{"num_hidden_layers": 12, "hidden_size": 128, "n_experts": 160, "experts_per_token": 4, "d_expert": 96, "d_shared_expert": 128, "hidden_act": "gelu", "moe_layers": [0, 1, 2, 3, 4, 5, 6, 7, 8, 9, 10, 11], "router_score": "sigmoid", "normalize_top_k": true, "routed_scale": 1.0, "balance_loss": 0.000775, "balance_bias": true, "router_logit_norm": 1.0, "init_std_router": 0.0332, "lr_router": 0.000921, "vocab_size": 8192, "norm": "rmsnorm", "norm_eps": 1e-06, "tie_word_embeddings": false, "optimizer": "muon_variant", "learning_rate": 0.00842, "beta1": 0.93, "max_grad_norm": 0.5, "batch_tokens": 65536, "max_seq_len": 1024, "train_tokens": 409200000, "max_steps": 6244, "dataset": "wikipedia_en"}
Below are experts of layer 2 (counted from 0) of a mixture-of-experts language model. Rows are named router (the router's row for the expert) and show model dimensions 0-127. Each number is 50 + 10 x the weight over its row's rms, rounded and kept within 0 to 99.
Before each expert's rows: "comes before" lists some tokens at least twice as common just after its tokens as in all text. This comes from a sample of Wikipedia text that the model never trained on. Tokens count by the router's weight.

# expert 73
comes before: "\n", " The", " He", " In", " It", " This"
router:30 58 36 50 54 59 53 52 50 56 53 58 41 46 62 36 67 44 57 54 41 43 59 39 42 51 53 43 54 64 15 66 45 50 52 41 66 51 53 56 63 53 53 55 49 46 57 41 57 53 42 42 61 52 40 53 46 46 53 47 44 49 63 46 45 34 47 39 21 47 61 46 49 51 32 43 50 53 53 58 31 54 25 44 39 51 55 35 46 57 56 50 64 54 56 52 41 37 42 39 61 48 50 60 39 30 52 43 50 53 58 68 46 65 51 37 64 47 57 44 39 34 44 53 69 66 52 27

# expert 98
comes before: "\n", ":", " of", "-", " in", " =="
router:41 38 52 28 60 35 67 38 47 51 46 49 61 35 40 49 74 61 47 36 55 34 61 69 62 54 47 53 48 60 52 40 70 70 52 49 47 39 54 45 49 33 47 60 55 54 48 51 44 46 47 35 51 46 52 66 40 50 49 44 48 55 33 76 53 51 65 64 50 47 52 52 45 59 36 57 39 51 36 59 51 54 60 61 40 34 56 61 35 42 38 50 55 54 40 47 65 52 50 47 37 57 40 50 63 35 55 28 36 46 52 62 51 36 54 33 51 43 45 41 37 56 45 57 66 63 53 50

# expert 149
comes before: " |", "4", "5", "2", "1", "6"
router:58 47 59 28 51 38 39 61 50 69 51 49 47 49 66 58 37 45 53 55 50 56 60 51 46 45 36 45 62 56 58 63 46 40 61 33 55 55 40 53 52 56 38 51 59 51 61 49 41 70 35 64 53 56 44 50 62 67 58 69 38 53 44 49 44 49 59 46 48 38 57 47 55 53 45 55 52 52 58 42 62 38 55 54 63 61 32 52 43 36 73 50 58 44 53 27 49 53 55 56 59 33 49 67 49 44 49 28 70 52 50 82 48 40 46 54 50 42 63 40 64 44 35 51 66 56 53 65

# expert 125
comes before: " of", " and", " in", " ==", " for", " to"
router:36 52 51 52 71 61 38 48 56 52 36 41 43 42 54 44 47 55 60 49 41 38 55 56 39 42 59 44 50 66 47 60 56 37 52 49 61 51 43 63 37 42 39 62 52 51 38 48 27 49 44 71 64 56 46 59 64 45 41 68 47 53 33 55 42 71 57 53 39 47 46 49 55 64 55 52 24 36 59 55 52 56 42 60 48 66 60 51 31 53 70 40 41 32 38 40 61 49 54 58 30 45 43 57 39 46 30 70 55 47 47 51 66 42 45 53 53 65 38 65 55 54 60 50 50 50 48 51

# expert 97
comes before: " |", " of", ".", " in", ",", " for"
router:56 34 59 60 67 52 67 43 38 45 50 60 57 27 56 46 53 51 51 50 51 41 51 65 47 52 55 50 34 60 53 52 36 32 53 45 40 50 50 40 52 33 68 53 56 51 54 59 56 58 33 44 58 61 60 64 50 69 40 42 46 55 47 46 41 58 51 52 58 38 58 38 51 76 50 45 55 45 32 45 54 37 43 43 54 49 58 64 56 50 38 45 41 56 45 43 44 52 21 56 32 51 46 62 32 55 36 58 45 47 36 39 45 52 57 38 65 48 72 39 29 48 47 56 66 44 52 37

# expert 83
comes before: " of", " and", " in", " were", " to", " are"
router:49 46 49 49 33 60 63 47 48 59 37 49 35 45 52 49 45 53 40 42 47 56 53 41 62 49 42 57 60 55 48 47 41 48 33 35 49 54 59 74 68 61 59 57 40 54 62 62 47 46 37 46 56 79 47 49 43 68 40 44 47 53 50 48 35 62 29 51 67 40 39 42 60 68 39 38 38 43 39 44 64 47 71 54 49 60 42 46 46 31 60 58 51 40 39 35 41 62 35 56 23 44 57 46 44 43 39 53 54 56 56 39 64 51 50 38 45 50 63 58 49 48 37 44 44 64 57 49

# expert 106
comes before: " and", " but", " the", " which", " he", " who"
router:42 40 53 54 42 60 59 44 42 53 52 40 41 52 43 35 49 54 41 63 41 69 61 49 51 39 56 47 57 51 48 45 66 51 60 45 53 46 54 61 52 49 56 39 47 29 72 58 51 57 50 60 49 71 44 31 64 56 39 55 32 60 44 49 44 57 39 20 62 45 60 41 42 37 66 46 47 69 39 52 54 56 49 45 45 75 45 33 64 45 50 38 49 44 44 36 59 63 45 52 47 41 62 36 58 38 29 53 52 63 42 39 38 39 31 39 37 47 51 47 59 49 52 55 44 63 59 54

# expert 142
comes before: " |", " by:", " by", "k", "O", "q"
router:33 36 48 59 54 53 66 47 44 58 63 62 49 44 61 57 28 62 70 56 54 42 43 44 60 55 32 49 51 61 44 59 50 40 47 41 49 53 48 59 44 66 40 44 54 49 34 46 47 48 39 56 40 46 41 55 39 57 59 49 45 37 64 43 56 37 61 55 54 50 46 56 29 56 54 44 48 51 52 45 32 28 57 41 21 50 69 57 33 45 43 60 34 49 73 47 50 67 66 59 55 48 52 45 48 45 49 54 60 33 70 48 47 57 33 55 36 37 47 44 64 55 64 44 63 47 45 56

# expert 66
comes before: " and", " but", " which", " the", " he", " who"
router:47 44 50 56 35 48 55 38 45 54 55 44 43 58 49 50 48 52 50 52 41 61 71 38 48 48 43 42 56 50 41 30 71 47 55 42 62 54 60 51 59 51 55 43 45 42 59 48 45 70 47 51 44 71 40 30 59 56 39 45 33 57 37 46 51 53 41 22 59 54 56 43 49 21 52 46 42 59 47 50 59 58 34 40 45 59 49 40 56 40 55 40 47 44 40 34 57 58 49 59 39 40 60 31 66 34 34 51 57 69 45 45 46 32 28 45 33 56 44 55 59 58 59 53 39 64 52 56

# expert 99
comes before: " |", ",", "er", "ers", "s", "ie"
router:44 46 56 57 48 62 32 60 52 50 31 39 38 60 50 54 54 51 50 53 69 53 45 47 50 42 67 43 53 61 69 33 41 63 50 46 80 53 23 47 52 41 49 47 74 49 50 32 42 54 53 56 52 61 46 51 47 58 52 55 33 61 54 57 39 58 43 48 49 44 54 47 64 45 60 50 52 55 62 44 56 55 41 49 63 60 30 36 54 43 49 53 47 39 36 70 65 66 59 57 56 26 55 82 40 59 46 44 53 47 54 52 48 52 51 43 53 50 48 47 48 44 63 51 63 69 49 47

# expert 90
comes before: "\n", " ", " 0", " 1", " 2", " —"
router:44 49 51 42 60 28 33 39 47 65 51 63 45 50 52 56 50 46 47 56 55 43 40 56 57 34 43 56 23 50 45 56 55 54 61 45 48 52 62 48 45 53 65 60 54 32 45 61 84 43 32 49 50 61 38 53 66 30 41 47 42 47 32 50 59 60 49 57 64 58 45 53 49 42 43 46 43 50 49 32 36 45 51 58 44 31 32 26 69 40 54 71 30 49 55 59 53 51 34 36 48 58 45 44 51 45 60 51 53 45 51 43 56 64 48 45 48 53 60 52 64 55 48 60 45 50 46 43

# expert 134
comes before: " |", "s", " in", "ing", ":", "."
router:65 57 52 63 46 40 48 53 39 44 41 38 56 46 56 40 49 38 61 43 61 44 41 77 51 48 61 28 32 65 50 43 47 48 54 61 46 57 52 64 48 55 62 49 75 43 42 55 38 51 48 44 55 33 34 55 43 65 63 53 59 54 53 39 49 64 42 58 33 40 66 42 52 49 49 55 31 38 56 35 58 59 60 48 59 46 32 66 50 46 52 42 31 52 59 63 71 41 42 58 53 47 53 49 53 67 60 37 34 38 44 48 49 44 51 33 52 45 36 39 40 52 43 49 62 44 66 51

# expert 87
comes before: " |", "′", "°", ":", "°N", "″N"
router:44 53 37 34 45 45 54 46 65 51 53 47 59 49 47 44 58 58 40 38 65 56 49 61 55 45 50 46 58 45 33 44 47 46 56 54 49 43 67 68 41 44 47 40 54 63 47 51 56 37 42 40 48 28 53 66 63 59 41 78 61 55 37 50 45 63 61 26 55 41 60 69 58 63 44 50 47 51 46 52 37 64 41 37 44 32 43 68 50 51 32 41 65 47 40 47 47 51 59 40 36 52 44 65 59 61 59 38 56 43 58 63 53 46 43 65 58 54 28 47 55 49 49 61 40 44 27 50

# expert 146
comes before: " the", " |", " a", " his", " 199", " 198"
router:61 40 44 57 66 62 50 43 63 61 33 36 52 29 70 50 45 63 70 54 44 51 56 60 44 46 32 51 57 48 36 50 56 53 56 37 59 63 33 68 55 48 51 53 63 30 51 47 54 50 51 38 44 37 59 43 55 49 49 50 53 53 34 51 40 49 45 64 51 56 41 60 47 63 42 69 67 41 57 56 42 58 60 49 45 55 51 63 54 63 71 60 60 52 53 49 43 35 41 57 43 52 57 81 59 55 47 56 57 50 62 21 46 49 51 49 42 43 45 60 69 66 51 56 47 50 54 60

# expert 103
comes before: " |", "y", "ing", "i", "le", "s"
router:52 45 49 46 65 44 50 45 59 63 50 41 36 38 63 59 52 40 53 52 35 45 36 45 51 40 57 60 64 49 58 47 55 34 60 35 40 55 46 55 44 52 60 58 65 43 62 39 41 36 42 50 54 48 58 45 38 61 58 56 37 43 73 42 30 72 46 31 63 39 40 47 44 64 56 50 63 36 50 54 60 63 44 22 37 58 33 59 52 55 48 38 60 48 46 62 62 45 53 52 49 57 58 56 54 64 40 53 52 51 38 57 50 59 26 42 48 45 52 60 55 53 71 36 59 54 72 48

# expert 109
comes before: "ing", "ed", " in", " to", " of", "s"
router:61 54 45 48 47 56 37 44 52 40 67 61 34 47 69 66 61 76 54 36 26 45 44 58 52 53 61 43 40 65 47 46 41 53 41 56 56 44 54 51 73 50 60 55 37 48 55 48 53 57 70 60 32 66 65 49 41 65 54 48 47 62 46 34 47 48 50 65 35 50 63 22 43 47 49 46 56 44 55 38 56 53 74 56 58 47 50 36 39 40 54 47 42 48 60 61 48 43 51 45 49 46 41 45 39 63 46 45 44 50 46 35 45 40 50 36 43 46 48 48 30 45 65 41 38 40 50 46

# expert 76
comes before: " |", " of", " and", "'s", " States", ":"
router:36 59 33 44 38 52 48 43 45 53 41 39 36 52 62 38 60 42 54 40 61 44 41 38 60 36 53 41 73 54 55 42 49 57 53 37 60 57 46 61 60 56 30 49 65 27 49 48 48 50 43 47 65 58 63 61 42 53 46 41 44 64 67 54 40 58 46 44 46 37 51 57 36 58 53 49 48 51 62 66 48 52 55 53 31 54 47 47 47 53 51 58 49 34 50 55 70 47 38 61 52 31 57 63 45 38 47 46 33 64 38 33 68 40 55 37 61 66 38 71 41 63 51 39 46 53 50 63

# expert 114
comes before: " of", " to", "s", "ing", ".", "ed"
router:63 41 63 63 56 51 51 56 65 57 59 50 56 49 54 34 54 49 66 41 52 60 47 54 52 41 44 71 29 34 31 57 53 63 40 48 48 39 66 53 59 51 51 73 44 60 60 48 47 44 58 59 55 72 60 73 46 59 37 41 51 53 42 44 39 62 68 63 58 55 42 51 68 51 57 53 53 45 38 37 37 40 47 41 68 68 51 51 52 35 47 58 56 45 49 45 63 54 63 44 51 43 41 68 41 57 33 50 40 49 29 53 46 51 52 44 44 48 43 62 52 41 67 41 39 31 50 48

# expert 158
comes before: "\n", " The", " He", " In", " It", " |"
router:37 62 34 47 37 62 57 56 54 45 36 37 44 32 55 45 56 44 54 49 50 55 73 50 43 56 53 40 51 55 49 64 38 44 63 44 70 39 71 54 77 52 61 53 46 34 56 37 51 55 34 49 45 60 55 38 60 62 42 52 48 49 52 47 33 51 47 61 43 32 47 40 59 54 52 41 54 53 45 53 47 53 50 43 63 61 43 33 64 57 48 61 57 43 56 53 55 71 58 62 61 35 41 55 37 38 56 29 65 64 56 61 50 55 29 42 52 42 56 42 48 52 51 35 45 67 62 38

# expert 144
comes before: " |", "–19", ").", "),", "–18", "–201"
router:41 48 57 62 61 60 60 57 66 39 65 66 43 55 40 48 50 48 53 61 51 46 65 55 54 36 52 47 54 55 41 58 32 37 47 48 40 51 64 55 46 55 48 65 52 68 54 52 29 69 52 46 44 41 48 59 45 51 44 64 57 57 47 53 46 66 41 43 58 63 58 41 59 68 60 62 56 52 69 48 59 55 45 47 74 64 44 50 54 40 64 65 36 33 67 32 48 55 49 44 44 51 50 66 59 45 58 47 55 59 37 49 57 42 40 59 72 29 55 66 51 40 36 40 65 50 53 43

# expert 150
comes before: " |", "°N", ".4", "4", ".3", "1"
router:54 62 41 62 37 34 51 45 56 36 55 53 59 56 41 40 38 71 43 59 57 71 50 53 42 43 49 51 53 48 59 51 55 42 53 30 53 77 44 36 51 62 46 50 52 65 64 45 65 62 43 51 49 47 46 58 62 52 61 57 40 62 26 66 55 56 48 32 39 31 38 39 68 59 69 54 46 41 44 52 55 50 39 52 64 45 45 52 53 50 43 53 53 46 46 34 50 53 58 45 26 54 47 66 45 54 59 33 51 60 62 54 50 38 47 63 53 52 67 40 57 49 75 42 56 53 51 49

# expert 102
comes before: " the", " he", " as", " it", " to", " they"
router:49 40 58 50 30 50 35 67 70 51 69 47 66 50 31 43 51 37 62 55 23 52 40 57 51 61 51 42 50 52 51 55 55 56 51 40 46 51 58 59 50 57 49 53 49 49 36 59 47 52 45 51 62 60 45 42 54 30 63 49 56 43 49 39 58 56 38 48 48 62 42 34 41 38 42 64 45 55 47 50 46 40 57 49 48 50 57 54 49 44 40 47 59 51 71 44 51 68 54 32 52 47 51 62 75 51 34 48 54 40 43 48 31 31 34 58 33 48 52 53 43 55 78 63 35 54 59 64